Experts of a small language model.
Size: 14 layers, width 384, vocabulary 4096, 63.6M parameters.
Experts: 16 experts in each of 13 layers, 320 tanh GELU neurons an expert, 1 pick a token, a sigmoid router.
Training: a variant of Muon for the experts, 316M tokens, 9647 steps.
Below are experts of layer 5 (counted from 0) of a mixture-of-experts language model. Rows are named router (the router's row for the expert) and show model dimensions 96-143. Each number is 128 + 32 x the weight over its row's rms, rounded and kept within 0 to 255. Numbers have three digits each.
After each expert's rows: a language model's description of what the expert responds to. This comes from a sample of Wikipedia text that the model never trained on.

# expert 14
router:072129151094087091095156098125118166106067122128100102137073094171119124126197162151131113150088144139137132105100124161086056131181107129126171
Commas and clause breaks. Commas ending clauses before and, but, which, mostly in narrative plot text about he, her, him, plus closing quotes and parentheses.

# expert 12
router:086135130116133063089130105114123136078136140086147168161108115211091091129126134090129141117126089126116176190108056136111126124165134094134157
Digits and name middles. Single digits in scores, seasons and tables (2011-12, 25–21), and inner name pieces like P-ain, Parek-h, Philipp-ines.

# expert 8
router:167169124104113149173152116097106145130102176086154167115118108196105051106169097104106160100191149144124154089093101090113137150110138122112147
Colons in field labels. Colons after labels in infobox-style lists (Genus:, Number of stations:, Note:), plus ers, ed endings and table separator rows.

# expert 5
router:105085133150137122123163132110109094144148098185131101143104086178106111119086170143113088150114136125098137161157114109128081099147099127128075
Noun/verb endings in technical prose. Suffix pieces and plural endings in scientific, medical and descriptive text, such as compound-s, struct-ures, transm-ission, degen-eration, simplif-ying.

# expert 9
router:074123147118122136152175093152164121107107160085112153111148106113127149140178072106102153090172122108127141145135119124068099130117162085093138
Table cell separators. Pipe characters that begin or divide table rows and cells, plus list dashes, bullets, slashes and = in stats tables, charts and infoboxes.

# expert 10
router:152152181141124144121143154140179113151142169110142105142148131106141121174161093121176110104099154115114107170105124114062129123108140177051125
Line starts and initials. Line breaks and the first capital or piece of a word starting a line or name, especially in taxonomy and list entries.

# expert 2
router:175147118148082169126138105152132108123163177105137119081055116158142099117151064109095169136113110178096120125118069129097117119173140147080188
Prepositions. Prepositions such as in, to, of, on, at, during, into, usually after a verb or noun, as in death in, come from.

# expert 11
router:134120144118093099146110091088163175151077153106203132161141109082145084180115105169047075113146165107091155170122136115109031081091128167052074
Periods and abbreviations. Sentence-final periods, periods in initials and abbreviations such as F.C., U.S. and J.W., decimal points, and country codes like USA, JPN.

# expert 1
router:087112137152110121119145124121101128131127199179116127133116128173158114117144208127129080120119085155108133116098120101130116089117135092113129
Digits inside numbers. Digit tokens after the first digit of years, dates and table figures, such as the 0 in 2013, the 9 in 1984, and the 9 in 68.9.

# expert 13
router:187094130163088067088162059130062129116123198168153099128096105105126100177125128087077104133174118143082118209137150117098120109115125120182111
Capitalized word pieces in tables. Word pieces after a leading capital, often M, in sports rosters, tables and lists, such as M-id-fielders, M-ad-rid, M-old-e, Mr, Votes, ISBN.

# expert 0
router:097107136141115128123118126144150193132108165076155147139099106084100149154146138142091126120117094127119121139167109120149131163101091129051135
Past-tense and suffix pieces. Word-final pieces and verbs like ed, ated, ing, les, plus began, continued, appeared, often in career and sports-results text.

# expert 7
router:144112143204133075061158121187104119132148173162110122143119098129145118112195151085128157147122125191138127205140097137086109138110178115073160
Section headings and infobox labels. Tokens inside or right after wiki section headings and infobox labels, such as Record-ing, Sing-les, Personal, Career, See, Website, and year digits in headings.

# expert 6
router:101123138189130060083158120140119123189108138092117145157131143167103098127147158148104124142121058082118101191176083177074101135196146107099157
Word-ending pieces. Closing pieces of place names and common words, such as Portug-al, Protest-ant, Oxford-style ford, ration, ement, often before commas.

# expert 15
router:127103142085094065095172076161081191118138176147125122150137086177167156149152112132147170141141060133104154116125080141116106121117178082130194
Dashes and range separators. Hyphens and en dashes in compounds and number ranges, such as fuel-feed, all-stations, 2003–2004, 75–63, plus spaces, slashes and === heading marks.

# expert 4
router:114116125199117029036125117128071158055129137092147153094074107171210081128172109102121159111152103196096170111112161125075127102138161126087150
Mid-word name fragments. Pieces inside rare names, technical strings and markup, like the = in InChI=, ony, as, ct, and === heading marks.

# expert 3
router:125056134137082114108171101162133153082107171152123126171090121149148168226146140141084094181184160154099150106107198170121090098160110132191164
Word starts in entertainment bios. Word-initial pieces and short verbs in film, TV, music and sports career prose, such as gu(est), role, debut, led, b(out), Conserv(ation).